Below are experts of layer 4 (counted from 0) of a mixture-of-experts language model. Rows are named router (the router's row for the expert), gate (a neuron's input weights, with its number), up (a neuron's input weights, with its number), down (a neuron's output weights, with its number) and show model dimensions 0-223. Each number is 128 + 32 x the weight over its row's rms, rounded and kept within 0 to 255.
Before each expert's rows: "comes after" lists some tokens at least twice as common just before its tokens as in all text. This comes from a sample of Wikipedia text that the model never trained on. Tokens count by the router's weight.

# expert 117
comes after: "S", "A", " U", "C", "E", "R"
router [160 113 161 160 150 166  97  56 142 124  98 165 144  71 137 179 102 135  77  98 133 156 138  94 119 118 132 146 112  97 110 125 156 168  92  78  89 119 112 147 197 173  95  98 159 112 142 110 110 115  92 103 122 100 132 209 101 112 141 104 163 105 132 105 172 101 154 115  68  79 156 121 172 146 146 109 136  98 116 153 170 114 151 114 134 183 174 160 138 143 143  67 172 100 125 133  50 151 159 147 118 128 133 192 121 158 133 180  72 104 136 177 190 134 116 135  90 166  77  79 202 127 130 144  97 151 140 229  88 128 115 100 143 173 165  68 150 102  83 115  93 143 125 138 101  75 155 103 118 121 121 130 174 128 133  86 157 173 105 133 150 162 152 195 141 120 125 119 105 147 179 145  95  79 120 121  96 139 135 174 154 168  75 156 142 124 142 146  68  96 142 155  82 100 162 107  90  99 143 105 174 133 138  87  83 166 114 127  80  58 112 128 118  82 132 152 143 111 142 134  82 149 135 112]
gate0 [141 127 146 153 111 102 177  67 151 116  69  87 106 104 126 186 132 120  80 190 202 149 137  75 143 152 126 172 125 135  66 116 126  98 136  99 224 103 103 129 121 132 134  86 159 147 119 160 163 128 130 145 138 113 161 126 116 115 129 139 136  74 178  71 131 181 153 201 157  92 115 124  71 144 156 152 184 109  80 145 110 118  50 136 137 165 167 210 124 149 112 116 133 125 109 142 167 133 162 170  57 111 182  86 129 101 124  89 106 188 136  63 118 142 181 170 139 113 167 146 161 163 123 123 166 147 119 110 171 129  70 158 125  74 104 107 127 140 130 120  67  84 152 136 142 145 125 116 174 159 126 140 124 101  98 148 142 133 148 141 135  70 117 170 125  98 103 117 135 170 165 104 118 128 187  61 137 109 139 133 132 108  74 150 116  97 117 164 153 147 143 125 159 115 102  96 157  79  97 152 174  65 146 132  87 145 146 161  84 160 132 139  69  89  91 133 126 126 176 120 132 104 179 165]
up0 [115 163 176 153 121  96 163 124 145 175 125 119 188 143  97 156 133 115 120 119 144 142  91 148 109 120 109 179 149 122  75 151 116 139  86 144  84  96 187 161 124  99  72  86 120 155 186 146 139 155  83 175 119  82  97 107  92 103 167 134  96 142 150 108 150 173  99 204 162 145 132 177 108 128 124 118 132 157  50  97 137 166 158  81 117 135 158 143 148  86  83 135 125 113 162 116 161 118 132  92 104 153 121 151 165 157 108  83 116 117 108 105  91  65 146 137 226 127 164 127  49 114 128  49 135  88 158  64 125 188 106 126 111 106 125  60 141 144  95 152 133 148 133 129 168 111 115 147 163 133  89 161 114 116 125 110 137 160 100 118  78  72  96 176 111 151 144 160 134 141 148 147 138  49 136  64  87 121 183  80  64 109 180 122 113 111 132 192 140 183  50 147 154  81 123 100 116 114 100 156  92 119 114 140 102 123  95 133 140 113  98 157 135 125 129 168  88 140 121 128 130  86 154 172]
down0 [129 138 118 153 121 102 140 114 193 172  57 166 135 143 126  95 114 159 148 133 156 108 133  86 127 126 117 104  99 154 123  91 107 129 184  63 112 125 125  99 113 208 106 123 111 181 113 103 107 113 136 121 133 137  90 182  93  93 172  90 162  78 143 165 115 111  89  87 117 195  76  59 143 126 196  73 110 111 171  89  72 201 125 123 119 107 129 141 157 176 134 135 141 187 168 131 104 105  92  90 124 156 149 146 133  85 163 136 114 175 123 209 102 179  88 148 113 141  99 150 121 102 131 156 131  77 169  86  70 145 116  92 125 120 101 133 167  77 113 116 140 171 162 100 120 148 133 100  82 134  84 117 102 104 120 147 118 134 149 181 108 143 153 159  78 179 162 142  92 117 119 204  78 185 154 152 109 143  92 123 142 124 148 118 103  54 112 122 168 114  97 113 140 151 129  91 118 181 136 132 128 128 102 145 142 133  89 153 207 157 146 127 153 105  82 161 102  40 136 154  89 143 146 151]
gate1 [180 105 161  78 138 105 136 164  91 113 125  95 127 118 132 124 171 131 129 138  66 150 125 173  74  95 173  41 188 187 122 147 123 126 125 115 160 128 156 115 129  91 102 138 118 144 125 163 148 107 133 143  92 146 181 107  97  58 104 109 142 153 185 133 120 150  80 107  93 133 141  93 154 128  94 118 138 129 129 155  86 108 189 151 122 178  79 134 106 140 133 159 147 169 136 142 151 150 213  79  71 112 121 105 140 183  98 143 140 154  78  60 135 187 126 138 120 107 141 100  79 109 102  69 168 138  97  98  69  78 126  90 108 131 129 117 115 167 139  90 100  90 137 121  72 157 158  85 127 118  80 116 164  63 160 130 118 122 112  99 161 143 148 156 122 127 110 152 183  91  81 147 136 119 114 106 133 123 104 116 135  88 129 119 137 138 107 101 102 107  78 209 112  74 145  60  93  89 173 145  87 153 122 216 101  89 132  84 188 112 123 152 140 196 120  99 175 106 137 104 103 161 139  98]
up1 [157 180 140 146 157 130 114 128 115 104 187  74 107 125 164 137 133 150 128 117 104 129 143  90  84 109 118 109 159 115 133 154 117 113 126 133 145 198  77 123 120 189 149  97 123 107 102 142 176  93 118 144 135 232 102 123 144 130  74  98 114 146 123 136 126 114  30  75 146  80 145 112 134  80  92  90  92 107 156 144 115 180 128 137 139 134 132 166 130 110 108 161  47 170  69 169 122 167  99 131 136  97 146 136 153 146 158 167  81 159 132  92 110 164 141 160 141 179 107 119 101 133 130 106 115 155 136 156 154 122 106 103 138 175 126 140 130 102  95 130 147 111 173 157  78 127 102 181 108  66 181 137 128  93  76 108 120 158  99  53  93 129 111 102 188 133 140 179 119  69 115 117 110  83 187  97 108 125  66 100 149 142 127 120 179  56 125 102  51 110 117 131 153 142 178 121 157 159 156 168  74 147 152 169  57 141  93 109 138  68 137 126 132 158 127 116 157 203 101 140 119 159 149  97]
down1 [154  77 197 134 150 121  96 135 165 131 111 134 101 130 132 137 173 143 141 134 167 113 150 120  85 128 149 114 136 102 154 153  81  72 152 132  95 162 133 111 109 180  94  54 140 130 187 122 104  76  82 128 177  62  83 120 163 143 140 166 125 114 106 116 161 148 148 109 168  85  73 140 109 136 121  72  95 107 113 139  88 153 137  85 204 108 194 130 110 166 133 116  91 104 134 153  66 111 140 104 203 113 176 227 121 140 116 151 135 155 113 108 136 119  89 143 159 132 132 153  96  79 147 113  75 113 165 155  69 169  94 154 148 133 104 107  99 166 130  74 140 174 143 146  77 156  95 106 188 129 132 175 156 134 141 151 204  87 165 144 124 112 114 116 172 152 135 159  94 121  65 145 180 146 137  87  98 116 174 145 119 185 106 140 114  82 108 101 144 158 112 132 161  70 117 133 124 115 126 142 162 153 141 130 137 145 102 125 133  70 158 132 187 212 167 143 119 173  67 152 105 102 126 123]
gate2 [120 171 132 134 186 140 153 135 126 119 132 165 113 123 144 121 106  96 152 149 158 145 121 184  91 115 101 160 163 115  95 125 122 111 139 150 106  90 165 128  93 103 143  83 146 142  96 135 132  99 110 104  87 154 133 142 102 138 154  77 116 132 145  84  70 111 185 155 175 125  59 135 171 106 104 140 152 177  96 123  94 123 164 164 150 111 145 173 174 192 134 147  94  96 138 121 177 137 137 163  80  71 146  92  77 133 121 140  90 137 111  63  77  85  96 106 138 100 138 148 152 150 181 122 120 163 129  61 109  66 151 119 158  99 141 158 104 153 101  55 179  67 100 123  82 167  80 122 209 158 119 144 173 138 119  98 129 108 121 129 101  88 178  95 124 143 155 161 138 150 106 109 118 155 129 201 128 171 100 103 149  85 139 133 150 167 169 214 168  70  82  98 168 113  63 118 115 157 119 158 108 181  91 166 104 105 106  99 114 108  89  79 142 207 132  89  79 139 123 162 120 118 105 135]
up2 [143 136 119  91 160 150  95 142  53 101 101 132 127 114 138  93  83 102 136 160 128  66 163 120  95 153 151  79 154 113 103 132  93 154 109  65 185 149 112 144 113 119 108  70 128  97 101  93 137  83 134 157  64 175 187  89 109 125 102 128 170 182 129 156 115 132 101 141 130 124  73 139 139 142 122 135 117  21 148 113  64 167 130  96 107 224  99 183  92 142 133 108 120 157 166  94 109 127 147 136  37 110 123 157  97 118  77  88  88 145  87  99 144 123 121 108 130 148  81  99 106 159 124 128 125 142 143 153 105 168 141 110 133 127 104  84 153 120 118 150 151  78 166 125 104 148 116 112 145 197 114 141 158  90 107 124 131 159  86 158 146 174 159  81 106 119 193 121 136 129 141  84  97 126 117 128 171 127  83 125 162 129 126 102 153  61 136 167 167  98 175 152  97  98 108 105  87  48  75 168  81  76 113 146 141 127 147 116 121 139 112 162 120 143 165 128  52 166 174  96 158 173 104 130]
down2 [123 129 114 135 194 213 126 157  97 116  57 151 138 161  96  97  91  39 144  93 114  74  98 171  52 176  52 129  92 138 136 131 111 198 158 143  83 153 124  78 137 119 180 124 112 109 134  82 154 127 162 121 161 122 125 158  95 164 142 184 100 119 116 119  71 106  82 151 171  89 144 151 124 124 121 131 114  61  68 100 146 147 135  97 151 139 141 170 151 112 119 103  79 184 193 106 148  86 128 112 161 113 128 121 110 163 170 129 114 114  84 136 128 115 134 118 161  88  90 170  75 170 159 141 147 149  99 105 139 138 171 139  76 119 132 171 143 119 115 152 152 137  76 145  81  89 164 115 111 148 119 127 171 103  79 121 135 155 138 121 160 185 147  85 159  79 101 155 171 147  85 117 129 152  83 142 176 166  75 108  93  96 124 158 128 101 143 168 144  73 139  70 127 144  89 101 119 145 115 146  82 107  68 135 166 112 152 174 174 165 137 146 146 157 181 114 144 109 171 144 133 108 114 100]

# expert 62
comes after: " (", "\n", "-", " \"", "===", "=="
router [110  66 137  87 127 125  77 131 136 136  82 123  76  91 154 137 141 158 109  98  86 168 154  98  92 119  91 127 198 109 112  67 161 114 110 129  49 120  70 140 176 123 156 133 141  88 172 109 103 113 126 154 149 122 125 177 122 115 164  94 111 123 111 158 153  75 153 172  69 140 126 120 150 158 182 193 126 143 161  85 157 121 149 192 142 102 114 124 146 150 168 124 128  83 114 112 113  70 170  77 158 127  88 164  67  85 109 115  86 154 139 151 182 121 109 134  53  99  68  86 123  89 124 150  81 142 117 128 155 109 131 100 117 147 191  79 139  95 130 136  85 139 161 154  55  79 128 113 115 126  94 111 102 151  85 105 156 182 146 109 154 147  89 209  86  56 169 106 142 161 119 178 109 100  79 101  95 111 127 110 139  94  77 165 182  99  75 133  82 140  93 146 102 119 144 132 122  65 116 112 153 113 121  87  83 144 137 138 110 111 151 125 142 157 107 122 190 105 118 107 111 124 108 135]
gate5 [165 175 168 132 156 109 143 115 120  83 129 118 153 154 174 176 164 102  73  80  99 125 113  70 145 150 119 185  40  60 178 137 120  89 188 133 139 122  97 143 182 156 131 140 107 167  88  83 138  99 118 120  39  97 112 160  82 106 171 101 130 121 104 104 111 115 118 114 137  86 134 148 140 160  83 151 147 133  86 165 188 142 150 115 128 168 185 152  92 100 130 115 117  82 106 136 128 169 132 163 100 103 130 153 131 133 148 105 108 116 118 176 139  78 127  96 111 139 105 133 129 111 107 152 123  93 136 222 125 175 108 135 120  96 124 100 140  86 146  79 130 122 130 158 135 141 142 153 112  99 147 170 159 172 136 151 133 138 109 147 185 174 163 150 128 187 107 130 187 118 143 125 137 102 124 168 160 144 148 202 159 109 151 154 100 119 112 125  69 101 215 159  95 131 115 139 168 117 125 183 197 112 154  94 103 133  91 153  99  67 149 128 112  62 138  79  91 180 141 159  78 194 135 101]
up5 [ 80 154 163 109 169  71  89 157 133 155 100 168 141 101 148 158  89 142 151 115 125 169  90  99  74  85 156 143 100  95 122  93 110 147 114 163 113 148  66 133 141 151 137  94 113 130  79 132 121 113 138 155 143  32  79 148 127 100 118  94 175 132 186 124 112  93 166 137  57 145  97 115 108 135 104 137 133 145 143 147 158  65 174 139 185 140 163 114 186 144 108 163 126 118 158 146 133 138  98  93 160 102 164  97 175 134  86 175 129 137  91 131 173  58 150  97 158 121 109 130 119 155 203 164 159 127 153 106  95 118  51  93 125 106 173 103 100  71 109 135 102 132 122  64 164 114 159  94  81  86 146 188 123 113 142 170 132 111 116 134 108 117 194 169 108 174 144 163 127 141 167 145 101  51 121 113 143 127 129 165 185  89 183  99  93 122 183 175  61 148 121 162 115 159 110  65 142 106 142 113 104 162 137 167 152 124 110 103 118  92 129 138 127  94 169 128 150  86 139 113  80  94  90  99]
down5 [141 155 132  84 160 116  85 112  67 140 126  96 112 134 205 137  78  87  71 132 112 123  73  45 192 137 175  88  62 124 109 150  89 161 129 107  93 103  98 124 129 123 145  62 134  86 105 148  95 133 133 101 110 118 103  84  87  81 141 117 147 112 132 217 182  55 119 102  95 108 129 131 172 144 139 107 119 165 150 135 161  90  95 131 117 132 204 145 116  94 119 122 111 121 111 138 159  99  91 149 128 127 151 102 110 128 103 134 148 136  78 162 155 168 134 119 133 112 141 150 122 100  82 185 124 140 151 124 188 137 152 172 129  85 145 126 167  95 116  99  72 170  66 130  96 129 129 161 110 126 137 157 107 182 134 175 150 157 157 116 187 153 140 156 128  54  96 128  89 111 111 166 113 144 118 202 126 155  86 156 146 148 160 139 167 175 139 206 122 129 155  83  74 180 124  74  92 169 133 120 150 125 153  74 142 127 104 163  84  73 154 141 126  95  67 130 126 112 145 153  98 140 155  98]
gate6 [130 131 145 145 153 129  93 149 116 176 115 159 126 118  80 162  93 149 164 154  17 206 136  94 128 132 172  87  66 108 134  71 171  94 141  82  78 147 121 141 137 110 124 124 188 166 154  69 174  99 161  75 138 100 106 150 168 132 122 119 122 129 110  68  98 124 149 134 116  62 142  70 117 161 173 137 155 118 115 146 195  95 117 169 187 144  91 138 134 164 122 144 103 160 171  92 147 120 114 101 103 134 183 128 106 108 131 101 139 125 121 114  75 155 150 115  90 126 174 147 129 105 107 166 146  91  82 126 109  78 115 143 122 106  83 107 189 116 138 134 152 186 113  80 140 186 168 119 166 167 150 137 113 137  83 185 126 111 176 115 107 141 107 137  99 172 158 102  97  59 151 136 172  36 176 133 168 100 175  88 172 122  90 122 133 160 144 143 153 186 143  76  95  89 109 149  92 149 100 176 162 141 120 147 108 123 105 118 115 125 113 101 103 123  97 109 186 103 144 112 124 143 153 173]
up6 [147 128 159 125  89 148 187  94 177 147 132 106 182 133 141 145 167 151 107 101 223  99 114 156 137 128  83 174 126  96 134 174  78  96 178 105 194  85 134 141  62 129 148 167  91 106  97 162  83 126 101 130  89 165 217 151  89 118 187 126  92 132  95 218 148  96  84 126 141 191 101 174 120 111 154  96 144 116 102 101  84 123 173  88  96 137 138 124 160 163  79 114 139 128 108 160 132 123 118 121  85 124 116  82 145 122 128 101 138 134  95 122 141 125 164 123 204  99 117 140 137 170 123  90 125 195 211 143  95 149 148 133 148 142 167 121  90 182 142  85 118 102 113 109 163  88  92 150 165 115 149 126 133 152 116 101 139 152 118 163 189 117 125 107 138  63 107  79 120 150  84 107 119 173 125  95  96 157 136 172  77 115 134 136 155 116 117 138  81  73 150 193 141 183 196 137 178 131 142 146 129 100 134 121 180  93 118 140 126 183 142 116 139 100 141 126  77 164 128 135 105 128 106 103]
down6 [ 90 140 156  86 134 111 186 147 133 112 150 107 157  99 170 107 169 119  76 101  97 159  94 115 177 127 109 141 101  68 117 109 112  60 160 125  74 161 175 123 122 121 106 123  94 109  67 134 189 126 102 139 106 164  93  94 128  97 156 100 100 107 134 143 148 162  79  56 113 149 152 146 136 119 156 107  61 191 109  96 129 120  86 122 182 125 124 102 100 102 144 105 118 120  99 121 124  95  70 153 112  90 150 143 169  86  72 161 157 106 157 143 188  93 168 119 111 106 107 185 126 127  98 108 115 125 121 112 124 155  86 172  89 120 113 177 122 101 136 175 153 125  65 125 209 153 172 147 157 125 120  61 165 111  84  95 112  87 199 118 124 134 122 147 157 136 180 112  99  41 153  93 140 138 114 121  75 163  83  77 137 136 119  85 152  76 150 107 123 126 169 186 107 126 114 106 124 119 165 115 139 120 162 115 204 115 188 166 117 111 188 162 133  81 160  77 130 132 114 106 129  95  87 104]
gate7 [ 97 124 187 130  85 167 120 115 108 132 124 118  71 143 102 138  74 138 148 181 100 112  87 171 163 169 143 156 126 160 171 143 126 148 140 116 129 117 130 186 165 150 115 132 140 164 106 171 122 123 182 144  71 160 135 135  82 111 151 180 162 112 156 100 142  78 134 224 116 130 115 118 145  98 126 116 151 122 140 150 140 129 108 178  94  53 121 192 167  76 177  95 145 144 110 100 125  96 152 137 164 104 177  96 151 100 119 170  93 137 150 153 132 121  82 160 149  94  95 169 186 104 187 139  89 107 130 156 144 182 124  96 128 129  87 108 160 133 138 109 160 130 113 171 175 100 127 100 106 141  93  88  97 151 164 134  98 137 125 164 145 145 211 143 115 128  83  75  68 127 158 159 132 155 125 153 115 125  80 102 106  95 100 130 105 130 152 117 100 133  84 132 157  72 109  67  57 127 126 162 131 102 119 107 144  72 187 116 170 145  67 131 138 101 144 233 130  61 117 137 121 150 193 170]
up7 [185 135 116 179  83 108 181 136 176 128 127  98 174 157 148 172 141 184  91 131  95  95 162 115 106 100 130 126 167 111 146  90 163 131 168 194 146 121  96 104 116  78 112 129 192  97 122 203 156 165 171  99  94 146 101 119  87  73  51 211 144 173 127 121 134 122  85  75 184 108  99  54  96 165 119 101 125 174 183  49 174 139  83  86  83 130 157 196 148 113 150 181 127  60 131 166 155  70 115 141 132 157 154 121 135 138 102 110 128  89 133 165 135 123  85 125 109 110 125 155 118 123  79 101  88 151 151 126 149 110 144  82 115 121 153 120 137  93 149 151 149 118 122 153 130 113 121 135 146 118 146 130 116  98 156 109 166 145  77 167  75 121  99 174  82 176 140 164 173  82 142 122 138  74 173 103 123 120 105 129 104 115 109  80 122 137 113 151 103 132  97 107  88 121 160  86 112 138 138  98 118 161 139  88 143 137 145 108 158 100 124 114  97 117 110 201 147 148 155 191 116 107  62 102]
down7 [112 159 226 161  61 154 172 162  82 114  86 136 149 164 130 155  67 111 133 171 166 176  88 144 164  89 135 123 139 158 106 169 114 112 172 130 160 136 112  91 129  96 131 127  86 160 114 105 116  94 133 116 181 136 129 152 102  82 115 103 136 202 137 127 104 130 148 151 112 118 120  66 129 110 103 159 123  95 109 124 108 108 104 151 116 101 135  97 126 120 149 159 133  89  97 133 107 130 131 136 174 100 215 204 126 116 144 136  90 122 151 125 139 134 135  80 141 123  76 109 156  97 136 123 145 109 103  20 149 166 148 108 160 125 143  93 173 116 168 160 143 151  83 148 100 100 105 148 107 102 170 167  69 123 209 142 134 166 109 187  85 148  70  88  85 153 163 108 180 147 149 174  91 134 171 119 112 146 175 162 110  86 149 155 167 182 110  98 134 138 154 111 143 112  92  68 108 127 166 120 123 161  48 170 171  99 163 114 166 120 106  98 128  91 146 115 106  70 113 119  93 186 104 134]

# expert 87
comes after: "\n", ".", " \"", "==", "-", " ("
router [120  95 155 120 104  80  59 165 115 117 147 142  73  61 131 149 136 127 199 105 129 116 148 132  92 128 158 155 158  70  96  91 151 136 103 126 102 132 134 109 124 191 125 128 114 105 183 130  98  81 127 143 152 114 204 167 151 116 116  72 125 134 203 113 117 133 143 111 123 184 103 135 163 163  89 204 128 125 137  86 110 194 111 116 110 126 165 112 142 200 116 128 123  82 143 121 103 137 183  79 115 108 150 171 158 144 208 167  89 103 114 101 181  84 129  68  73 158  53 137  50  85 117  97 144 185 147 101 109  84 108 102 169 130 111 112 152  87 118 135 122  89 143 167 107 126 148 141  85  65  70 111  97 143 143  89 196  91 109 125 109 139  78 142  96 117  86 146 176 121 137 105  76 175  91 165 168  95 142 136 121 125 132 110 111 142  89 127  92 115 112 114 110  79  95 144 130 105 125  90 112 122 122  61 113 188 105 114  93 105 150 153 159 149 160  99 115 153 142 120 109 139 142 130]
gate0 [ 93 147 151 108  83 156 169 111  87 109 151 119 187 172 155 115 174 152 139 143 146 114  58 116 106 104  92 144 103 146  99 128 114 139 100 192 156 130 100 136 131 152 118 127 176  84 104 157 111 152 150  99 130 104 128 170 125 156 110 152  96 145 105 127 115 134 122  94 153 126 184 184 153 155  82 140 131 122 126  95 133 145 118 118 109 123 121 127 165 151 143 119 123 114  91 157 137  99  48 197 178 166  76 132 147 161 141  87 106  53  89 118 117  75 167 232 158 135 144 124 125 127 146 100 155 165 110 158 136  68 112 150  95 140 133  83  81 138  77  73 124 113 119  88 104  92  51 145 137 151 173 104 153  55 136 131 147 154  40 107 187 114 119 111 144 142  44 115 107 117 188  93 149 130 137 143 133 143 136 139  96 145 168 125 133  91 147  56 166 122  74 148 101 173 124 192 170 155 127 148 159 100 117 117 133 141 142  74  99 102  82 132 125  80 193 156 100 136  72 168 152 128 115 127]
up0 [ 92 128 138 105  30 138 154 153  75 112 157  90 171 144 169 131 164 160 141  49 149  75 103 163 147 110 127  49 116 134 140 183 158 102 116 138 155 100 105 157 169 149  89 125 151  94  85 162 118 136  98  99  93 139 141 161 122 135 142 103  97 147 144 152 106 198  81 107 135  70 184 161 141 146 117 116 136 127 119 110 145 138 161  70  99 171  91 127 171 162 108 131 103 144 122 116 156 107 122 182 177 151  89 124  87 107 156 100 101 108  87 172 165  49 197 169 115 125 119 114 106 109 114 152 151 181  95 163 117 159 135 115 163 102 120 119 168  85 130  96 144 133  86 165 117  99  91 123 146  77 127 110 218 106 120 139  97 122  58 156 167 161  94 156 166 146  91 103  86 111 145 124 136 104 142 153  89 125 149 149  80 133 186 125 140 105 196 148 104 148  82 169  68 136 151 155 141 111 130 177 181  74 157 117 143 120  77 106 160 102 126  86 111  97 128 161  97 149  97 192 133 109 133 116]
down0 [ 89 115 189 113 142 188 136 142 186  89  96 154  86 136  61 138 133 138 159 101 132  86 155 190  75 126 197 141 118 144  86  97 147 140 150 146 158 133 102 159 126 157  95 149 103 162  77 169 143  77 181 104 178  86 174 145 180 105 136 101 110 143 183 144 107 119 141 132 144 191 157 135 117 152 152 144 162 111 103 177 107 100 149 106 165 115 119 125 128 126  95 144 114 100 112 163 126 143  54 138 105  89 158 161  71 127 126 164 170 159 115 111  91 142 121 172  92 186  74 103 144  91  80 157 125 154 137  97 105 114 160 151 136 164 147  79 167 134 142 118 146 126  98 103 173 121 172 111  81 137  54 117 166 171 127 101 140  97 130 142 107 110 134  85 114 179 147 127 164 119 115  70 105 132  61 182 105 109 143  86 136 126 113 189 159 137 121 132  81 113 103 108 187 168 175 123 102  62 166 105  98 159 152 165 132  86 117  89  97 148 186 115 169 126 200 152 181 160 138 103 168 152 110 155]
gate1 [133 126 147 130 183 103  47 144 128 125 122  94 140  97 126 161 117  85 187 112 115 157 101 101 146 104  86 191 136 168 125  81 108 146 162 145 138 134 121 210 135 150 153 126  85 117 169 144 124 106 174 137 128 176 138 140 120 128  66 101  75 140 126 109 148 103 158  92  82 130 135 119  93 143 111 111 156 150 127 146 210 128  76 113 155 137 153 159 148 104 172 102 128  95 131 101  77 187 136 201 121 147 103 126 110 134  71  72 106 124 149 180  99 163  97  65 108 111 176 113  85 113  85  99 151  65 123 118 124  77  98 130 154 175 115 111 115 143 124 139 131 175  83 103 134 148 159 136 146 115 122 124 112 131 127 189 133 128 136 157  97 118 108  71  97 129  91 107 105 103 171  81 196  56  82 151 107  92 104 137 195 201 139 131 125 188 129 171 109 163  93 131 139 154  57 142 130 142 142  81 152 131 155  62 142  71  48 106 111 145 108 189 107 124 134 143 122  97 122  94  78 133 107 120]
up1 [140 117 177 128 168 128  47 160 132 107 156 149 166  96 132 157 129  65 143 122  98 135  89 142 123  70  70 186 164 151 157  89  80 119 143 153 120 147 190 162 171 164 110 107 106 111 174 137 126 118 169 145  92 157 160 149 117 136  40 153  67 153 160 133 130 130 141 140 131 128 132 121 112 145  79 129 185 151 137 138 224 101  79  97 140 122 128 156 109  93 141  83 117 134 135 112  90 178 151 210 128 118 132 119 152 117  52 145 136 150  83 161 115 150  57 116 154  93 213 114  62 114 101 102 157  86 101 125  81  82 101 112 121 160  96 120 127 145  84 138 124 130 105 105 154 141 168 111 145 127 178 152  97 172  61 168 136 123  91 140 115 112 107  66 137 151  87 162 101  79 100  78 187  37 114 137 109 129 112 156 148 174 139 160 122 136 127 129 135 129  90 144 105 108 112 159 114 123 127  92 106 135 157 106 172  56  84 137 151 152  97 146 119 130 118 117 151 107 139  88  94 124 153  94]
down1 [125 107 116 153  96 117 121 160  80 139  97  99 118 112 107 177 143 181 103  97 164  93 101 109 152 104 183 121 165  87 145 163 102 101  78 142 102  83 132 138 173 128 135 124  99 116 149 102 134 121 131  85 143 100 193 151 103 104 120 112  64 136 185 119 112 113 168  75 123  81 113  83  91 143 155 109 162  95 110 133 128 126 169 120 109 153  66 183 161 164 126 156 174 133 110 129 155 150 111 155  96 116 151 127  96 113 146 162 101 190 113 149 178 166 101  74  92 146 136 196 125 126 174 111 103  76 139 125 113 121  95 117 131  98 118 133 118 131  84 204 173  86 112 135 147 144  51 150 134 105  93  97 121 140 190 126 127 198 102 136 101  48 180  85  87 115 139 147 129  89 118 160 126 142 102 133 104 150 169 171 117 101 126 156 144 129 107  60  93 144  56  99 133 119 119 134  89 101 179 116  75  96 152 122 210 184 121 155  56 103 116 132 105 110 137 181 199 142 189 120 148 167 124 150]
gate2 [140 156 183  95 140 105 105 118 173 157 202  88  96  85  89 120 156 137  91 158 100 129 124 127  79 185  93  99 120  97 118 130 113 146  99 170 150 155  93 135 112 137  58 129 150 157 117 134 156 157 136 218 107 141  96  62 128 193 170 110 104 116 114 115 139 116  60  86  91 156  89 150 160 181  58 116  49 115  87 107 114 150 119 125  99 125 123 133  81 156 166 191  66 114 126 137 167 137 156  67  99 151  93  91  50 177  53 205 180 116 133 143  92 136 122 129 152 130 101 147 118  71 143 135 144 136 179  90 137 102 132 150 154 114 168 145  80  97 158 132 120 167 127  90 125 127  57 134 190 133 130 157  80  80 134  97 137 179 135 109  91 150 107 120 110 113 111 144 121 135 140 131 116 167 136  99 131 114  99 131  89 122  84  93 122 116  98 155 134 129 118  88 129 177  76 161 149 133  90 120 124 101 163  83  89 115  79 141 114 144  84 149 170 127 157 125 132 102 140  87 130 128  97 179]
up2 [149 143 190 101 105 124 102 143 152 179 168 114  71 124  79 144 172 125  77 160 106 143 142 113 104 185 129  83 135 130 164 136  98  76 111 102 128 151 108 131 124 108 102 137 153 181 137 126 200 193 128 159  50 113 114  88 137 183 202 151 135 123 131  79 135 114 113 150  96 145  84 131 164 137 126 120  72  97  75 140  96 171 147 109  94  92 117 137 110 200 141 165  58 133 147  84 150  99 172  38 119 127  71 111  71 156  76 204 160 153  85 156 128 142  80 140 152  91  78 133 114  79 142 148 130 144 111  86 103 136 143 148 139 116 150 164 127  92 213 158 117 162 124 100 113 161  90 102 179 138 121 155 107  83 137 143 143 160 169 113 121 139  61 152 125 130 142 159 134 121 110 116 117 156 190 112 119 130 115  75 104 153  79 139 116  94 104 155 141 145  97  93 139 105 110 117  88 101  70 155 105 109 182 144  76  95 111 146 123 126 115  75 130 142 115  73 172 104 133 125 120 144  95 170]
down2 [106  86 125  90 141  78 174  91 121 100 120 203  91  76  83 117 124 199 142 111  90 158 111 131 138 135 116  69 157 150 157  76 182 143 172 140  86 143 184 154 135 137 159 151  94 146 154 127 152  94 116 132 152 110 117 143 141  68 129 128 141 181 154 143 104 161 112 107 145 132 150  98 146 135 173 142 170 110  54  79 166 106 104 135  84 162 125 146 187 153 162 123 143 121 143 115 120 131 135  80 134 117 167 140  81 124 125 127 121  96 162 139 114 156 130 137  84 180  70 112 139 103 158 122  93 152 117 118 196  97 150  90 132 107 130  95 132 105 173 124 116 119 141 115 173 123 103 130 115 126  92 123  97 118 202  52 147 140 130  99 156 137 167  78  66 180  93  99 112 157 161 155 187  52  72 102  66 136  91 137 149 149 170 135 103 118  85 106  88 121 117 132 104 130 167 108 140 101  90  84 108 177 109 162 171  82 143 107 166 146 120 120  79  66 135  85 107 134  94  25  95 157 143 169]